Below are experts of layer 4 (counted from 0) of a mixture-of-experts language model. Rows are named router (the router's row for the expert), down (a neuron's output weights, with its number) and show model dimensions 0-159. Each number is 500 + 50 x the weight over its row's rms, rounded and kept within 0 to 999. Numbers have three digits each.
After each expert's rows: a language model's description of what the expert responds to. This comes from a sample of Wikipedia text that the model never trained on.

# expert 9
router:431541502546491461446559504589563444524475458591411502548526568488503474525599553485368534489493613529518457449520516498461516514512576463590405416505485541472542559518546551373485481483569452470463484529417553416557555485547385442501567515549495451601573472444435486488551479503475513523585495522422517596591556414557481484497574535508503517517529462471541531428482486477542493527435448523495541557503465559385522500521532532463545416568514455431467509489435448548531526515497498
down0:513506415569448527570517516403511527463506549552487461489540445498466466391505503558559503520539472457577483474382529489533472566478524490478486450664499546526557491379516373522537487445584490512459517574537482516591431597434540463552545533455566431564592577458473542559496442548556502569478444482497459434547517493572471448502448533520443490516474546531453413488506446541459476435558505548421500493497495477489572473483529503462536568540379464461468440487548434556531564432479476
down1:520577502498446497462523447545414480446557518509560502430501568566505469504477518468531436521499460660439451546496419519492525460470434623562464560480471506481517436556451413510549457555408557538446474561562406483518434413510565525503498409507495504479533472477475442531444489445551546611513493464563460416531382501526532467495540472483577504471526458422492525500465510459507449460610550532444621536460603459427505511403466544566529471522480532507548451484514566516440487579508462
down2:491497512483554513443441475505518507442489428543497452500510516513545414537511567501423411472467532561412600488561474545490533509551470604531459544507491437544441464492433501491429418479568555437533450497486576443451416389547528517561523434560558382486437571416424517571481488502544513467534456466587527462428438494410497532544512488526497459581455431514494465492530464493561494499455495504394489420538455502523543494538614491590472544480536418451556638449524504483459472558565545
down3:461587514425474533598484649479539512476480491551462525525433489476471429516560455523481470592533546537495348487532628493513488550421576409438530559496573426561556475462485515527502517465479455478517552448520542551531520550471527483533537504455533410452534506541506527405560529506488560461484537530474487381423504464502442455489419445555513512462529523525470557532534445475599520468409496514537526493485448574519561615465466494488638557512529481502478414563446442524524556459433515
Description: Inner pieces of common English words split by the tokenizer, such as ust in industrial and must, it in edit, ide in peptide.

# expert 10
router:489571637432484488485499531447588368570502505515452423499452480534493503561398553506455505518495561483451534495498501528547529457510536567447502429479573509474426564482541606521593494501494550445477535520438522584512487498518514419420669476581493418481409442395479486543512544500592557440552517559454578457502615476460543500524538462545522424576488422464473509442639526525517447532512482500459448526523473498522531476434464499473504568564485480489497482454551459500483486469474507
down0:499454473586509439555511540429517476476455408478566500401444528442495494546413469487552428466514551471526511522536557505414485530451442477569391501498458552451433442556535450455535552489525479398554543431523460540525478439543424457426406488544605489605536470513528524481475461554472462551443564512440503468472474603470411443459513428554511522444485518541513419489466484494507488420478460498516533494513531504591516451507571532468506462572471525504515582514370491483538373537417617
down1:558568460582432503611461503506526476431508505378399534424507472510470540419451485450519560597500415448539520467561506568454531508387525442507555384494505603461484553651536486492513586578492445444501509459475469451485484561492500511514440592501424519461545499544514487495561482457542519525479474503531507416564521638505472458496471559502456513513456523454547607488446529468444558490447547494509478557531542530589540522427537444513425511538522504458416496527491489496514582417526460
down2:521373481483545484506467550452390466542420582406578598504504556487503545510509562514495532500558456542485491425531501427576434517539461510528541559447414468482497482474513494621480556468415449505540458513479457499452523582547514462502456504575476468475525470493499450513505437596508371495454519532545480463531472482484486509542613481368462576440474565561426630535418564542449526521534573416522461518603465568524397531486486510512518452473523566501519502578524463494523545492495531
down3:476484453418465526522471487500479453548499628430557463572510529530505473621496428499524456545532558504535495504424500517471568494486550598518474559475499500440516491533511465547491468582587400508558457526529452369480429407542457476506540489540525497491450572592451540371397535546574512487424447538474447447520553514456508480466505461581448427516508588420495481511451501508522525483456492475445441464492487487546440560496505533475397497561567539604577472578500491477417451410575455
Description: Pipe separators between cells in markdown tables of statistics, election results and sports records, plus semicolons in score lists.

# expert 12
router:461538626471415420453584479479510436449528508479503495519505531453497462506524531463482508489445559497542541480488608522491469432576497519506464523536549490481527543501386540478587516528416579531517509577479478520460551376477364461532542459473450385586521524469450464468552534473607558456548535485482524565444597442537502511446463556553424518485592460557526497525597604510495469601422456550542478429530500464430475488483563482478474515577559445514566556500507408504536456526456494
down0:440474474581490480569581460487386478427457478495562509462493482588508532476470591429486498547403443513483554488467500490553455494579553431600593565370491452537602427457529498519485516508515538534514587569491445461474560597527493540527444520479443564526496523506532416548598494452594588483489520467482511586493423406458471540509520470566460481501550515516523542565567419487570462542469470481530581529527498494565471525572519513536535623415477497565467547547528516430522491520528561
down1:475521383471512516399556547434591496548421425487547478380550480562449553576508507528545458469628478556534494472513488441453497409492511504551475507497443620533509522497537506473488567421567592511597595500440476499507489494556496519499526598543565554443503422504529530532392461462459557484444511479552485543552515478452430484559496506497565496501451534426580487429485493503435542447548553510398536501493452516534528536504537414417432534456481480540422455500481485476414406420497525
down2:477454536492626515531412482523357588444407455552554436512499542569545505524439543445442544481564509588572456455441562554478441497563506560414516463515514558508492483516467576537501529529532461506477478462432523458502513419550483452547492483481489540505493431509452398443479546622503462559453449485492527559518491345564470476478505563423431549519583563529534579486493516499493456495483514574410515385513523509537582477520496472534526550421490583503530503452473520436605492484445495
down3:495458559504508485567459487545433433519540506427547560509611553548555429510479483474453504540447520501460463422454492529531488512570492440371522593467435508495464455467531465427395412522509616539546585475472548568417483519603510513580426532538481518437474539511439435512490582566535549369556522523485564504436437546621522517511557545571512505504413524546476550607556520575440550508510495554502507545522514486471432448539588441569522474468538421505490482515498472492462560497475512
Description: Line breaks and sentence-final periods ending paragraphs, list items and table rows, often before a == section heading.

# expert 1
router:443507562439488591470484558495535447476504521550479489624421489555612562478552531543448493471498587480629555515498502440397589474524553503559462459459502553514546507495538470501505556409497522461505444409460523469403530479449385461423497471476571461510551552501510568472537571458575491486538534522553560542513638464559548467459491519507504564526531517532442533496530467539580502580496471482502516537512546560441480533472525535466486575508598527479497492348407442423543446473442494
down0:519569474456466492518570471584409515600436464433496473546479474520519569498496577459440570512529557368525562481480475512522506590557491483460613584535368444538440463446485410544560455545492373479403526422483470531511474505513531559505491456452472448480528564528532462525569503499555421502445492446498486421499456495614495427573487493573439510479470531605436505494522535582486572480457468521572514556487477493512437485476458560453504528477477454484448526444507575450489554501613552
down1:521525426533546473490583536367448515483483480505476498558556373529469500472434446491441432574533495528450491521467486528458487520483655474481524509507480509521465502486490464532336468562460454510490464488464593539485577474474450544503562569486530449517497497489483578602556469530424503564552537449561522369501504494563479552468557443446458502462487446516565549425516422482509489479453619550527522456545387507528476373441520516574502478509587507566540427451457473540481548498510561
down2:480571441505464438288567444531539460428482501406547474512473538567457485460465550580538416496574450482533463458391462536535507464499535566515547547514462466465450561561555529576541503534524555484543465478458470556478473524491483370554487492534527489520518590465503461492539523422532442546416459609508448512520489436456595531591497519429455593473598490451509504601553533489478499519418529487504424470499510433519513532477551454543470570535448504505470490506536458471533395481487572
down3:483461477471415426461508500532477528431458531520448500528483560488494546489468515419474513495437447481515583456468497560418442524500378628464573485485561506440465604570541521478434574517467579639488538538573513479560446497462461576509455496467506520452475426460522493531508506475500526430515497524515410502509535494369610439466488561501540394519553531519526427561498500543527569583508428415422452464572543411487589475479533521457563526518447549459513503449490476443383540500477523
Description: Conjunctions, prepositions and relative words joining clauses, especially the infinitive to after a verb or noun, plus and, of, who, which.

# expert 11
router:418519534491524519571506506526552463473503494546491527559454590504515500594472566478450525519455459434566504388557503408454485492564486613434485523538517538505599473541486559527505475383566512500489495474476410516443536500348465488485536509487465490481468458451516505560428543484522518403477470360408499583529493507376570522505496488566523544547613543468503545448489557494527430549534509460555502517457492581500505523486478443435488527515431415454524526446380497430584457525500576
down0:581480558612472528501454520548479424523578501526575524506448534495481582518475483600405554499401515540514577507446474552496492472517453499454432478399509477455497533543482461468589634498453527517546534433478512578441426443406441501530534443433499468637450451494507546504447507428567457460416503498578427483472439490485531582537526555443477430470448561518426495495488594513513477561457490528460530481530550505470532558438544445505532465491517401427515444473371510478465480553538553
down1:534521475487516515553438583575518544542493543492536527591441491466552470533562484528513480492564451476468439526510533579580570448443454546458573526435532475429483506502450471445481448532498493536531494587514477585540486571440514454430464586500618498507462570595460434540567431458485481528527506509563503449515453494514481457543435527533493401532416459505458594546448520497407584627429552490540470479556489465543533545554510453624572488500526415526469340486563535437498484549490536
down2:520471495528492547457484512427498440458500429483488423451490446504491549491476479596531557500526603474536491480498546394486532551574601484519487402545461452563513427499467429575502495431552452469556460506509453499460481488495424483484423513477453576552499407585518470481495543505420515452532475446582551480557545508401382446571492495539407455528444451494481467455522460489407406435424488506502556496438485555439370537544506415505554505549461555534459501480457498362480535492539603
down3:538554553403477383521575530421501582482498560499509431450464489521521434569497455493497526503473495544518455432496477460480475415552401487480490528544568510525388522464556555499513502455520549462420484513412387422461408514557489444435542421472487442486434450537518474513483511478458491452504444522434584478538414414481512498512443523572519499551456472448495559511508487481365498543550494533490490412498495515532402538537525516557475571429470417401611495502498508551586548412580435
Description: Hyphens inside compounds like brother-in-law and re-advanced, list-opening dashes after line breaks, table bars, and apostrophes in contractions and names.

# expert 13
router:537548464583528528557586519427506422420494528561543527559405529451482507506366494487459520419553524488490552491487480470528551483486495528552438455639477626538509589585510481443529494452533482566478532527533482473513471523426472468487526487429495515549482457505484428505385545483507509579562518472369502481534610505516487457435484445569545547444556374490510580499591459416481478519436527459483525450512553466433548577558513532503411580439453400513523505481525476511518469542472476
down0:498469544502544494519538475516558469574548529432482450472395569470520407540573485439440475477520518492539542455581523547518555471426488509498512518390562572492515521595457515550540390503556571498532573531493593479517432527549428434543555495472526406489441535384517499527412441498594542552535384507416515527501452425460543469535466497440473501545473469460547554512475401482513436461441494487472569526519496622494551461552489585502409418443527557474484462469440482423549435467512454
down1:542546458488403465509428556571380563437483538353445552480519587490543567478475618466493532563427470575489538451487511528513461576469545491455594377439503482475476434473444470479487555570517553435497503463468535556549444489519462546557504493509443443423428527493497424503424504451541511443496527397491518532541521470532480570495423442380580499464589531513483533495468536574424444521480458542475476499438455487493464469413434510483552500496594515566564454506478536427507559528513531
down2:510524441441503565519545479533453458496513471590522440470470531463514456490481512424542410466479499447482464426473493448467498567499587520532461526534503476462483455444525412461514486637496469516449474503482489458455446571529490552495500463409479439604486524472518624459500555433553561409516610544625470457599518449521493448501542620481439499559598457501460533528419492465486485589554435518621542485495521522489581531500460456490545408526465508558524558577531562466543473599563468
down3:551576491455423573450519458521509456566594443481540549524530568604508514491449547457479457499586464511520492475503483525436513406473539491375557480485486515507535570439432503519519412521525476433540472619538472619496611542497436490459462476391413496566552511528508455590465525504517522537548459454443535536542501440519573439513460481462466510406461590438491518510465539459523475543458415449504524489585553505479481536468630491594470448445540460548482409561431484507454562485505557
Description: Middle syllables of place and personal names, often Spanish, Dutch or other non-English, such as Gir-olami, Gron-ingen, Cá-d-iz, Leb-anon.

# expert 2
router:420502528449494500406606546436501413597523503562464508498543518500576544549487496474483448471594562495596510505549566472478492484523596453470516481554449556497494519487533508455525552465562505438465543552533503521585515499459482495448489484556555480499583473426541504519513559460559500502488534555517594581508589584496641523428509543598492502487573403525501576462566427484434451551465535523459389470501577564564534609471487496501533503562562461415544494402475454556473488558536563
down0:510438411504588589567490462492465568460554490480544523518546458482495498456407445499456449466486480458521503536649402440613583523568586470492480475378540485430427400571497490460393471495490519469488442537539592436415509516490487527565530534487487561504522539431533533445517525569465566581510478579548473504491455430498450510501547472479421591491439470524482517487432473455571510417450426510463497514548547525488442445503403524483516506535530397485485439537430552470467526424525472
down1:467463516391504543467404518540349458450411506458487585462503477506518560414456456551443588573474480503528431528518525452526530484533466537531554566501495434469444337494482456603472473495588516499549621528559484530612590470532471522528372577508447401457448554561520474473515535586504449513467558567525497521454497527508459499534465488502473499443471522484484536481428473518470509450535531543540430588480457423584504441515530529515496476516425519575451558448507494474540571491520492
down2:517410499487543475506500480493401547544598542557440520499473517489485578348508487502499509497439492504349525527520453548493484530485432533480505543550455474472477459496442379522466525538488513536660494504577466526481576445595493478510509417439536455488441539585446529580489487540532503460455449492545472577394451557451486470500589506423587515518491600496496479524436564518486583476406526425497470561487474557526537473596507436495539501548485582529513480531454473567440431454556515
down3:448471535514366522504407515506364605493504432410515479548463538517421643555445437519507490587438467587419548561459533385511447437549473440498380450542577463488517463574503464490489550405568404495435442509451522513490462438493438505541489536560473391500505485492506464511422484494495554421530460511518472477560561526498394446522510440532493511524483582518469451476521473484491510465471569518554455488497604547559453532516514458495495466522468570511475461531495495517573465568473476
Description: Commas, especially after place names in County, State sequences, after years and in lists, plus colons in infobox fields.

# expert 0
router:521528544586445423462555532411575446523494455525440411546503458452443514516419373522534485564519511512579457478543513459443499471489586488554419363469606513445533546462475441514547531515458417517495549498476492441563512535536469424502495480466574444475426493402336442528518469494548611503489486432481500463436505551464493462516504521499498423422563476522484519387462490393477410578443540487470517528560475515458575472477444453447459453518514489425464483502451449471513539505495499
down0:533490457529477589482457427473619537433467484540558404565480527493502480590535398465530419511582513524442511488514583472541561473533504449483521507529557600498491473493496466417525590429478414486516453506529451456583525433527473528507521555455463526545493518548554432504501512519490553559516527487436495509469588503466547521465419503597433416518463577527447549447457423456512573560503486607352564482454484511389482541549538468454453526521503617518491524486547544525607573483462537
down1:566495408503558513495480487540440481512524498442596460475499531504585557539527539469500512451458442542516463450593632451553487478507479424450518492581507468509554380484472514418449437550517594472482481512478553454547507488507372579514504492456527474549518507536459453536499550474509520492578496520443499418529465576517490564533469579518526462556523511415481506460573469453466605614424528492438516495509488479498520459482466524497502502423492489592571374386541375374450507524564487
down2:599577469555487451518457525526571588492497550621493479539364470529529560501505500472523544385548582529535548603444457586463484435516554603502474537505495542484477561487478486432508551572510480476454486422473538478525369570501508601544525474429445519511508521478466529608512480505478557526478439554494501468504476443479522517415487469529518515457462379436484574540506425554578569520472479443414528541550479550469484457561426595512508533467484527438520436482399483470460498421477531
down3:438489512490544541486434462452569524430476473503492548438515488544539485481479491567460520502418534531541525433481610433493453574482439489597517486587462506474516532513595640521538421474492521548500485464523403491494464554432399503481495563456609441521528519440442536464541462516462536542493468427443526462578493511445542440582471523478507509549524436400453479554554528536437456480410557462504454470410461385476552484423523464393478508435411538576511425477553539553425456487430539
Description: Common nouns right after the, a or a possessive in sports and geography prose, such as season, area, head coach, east of.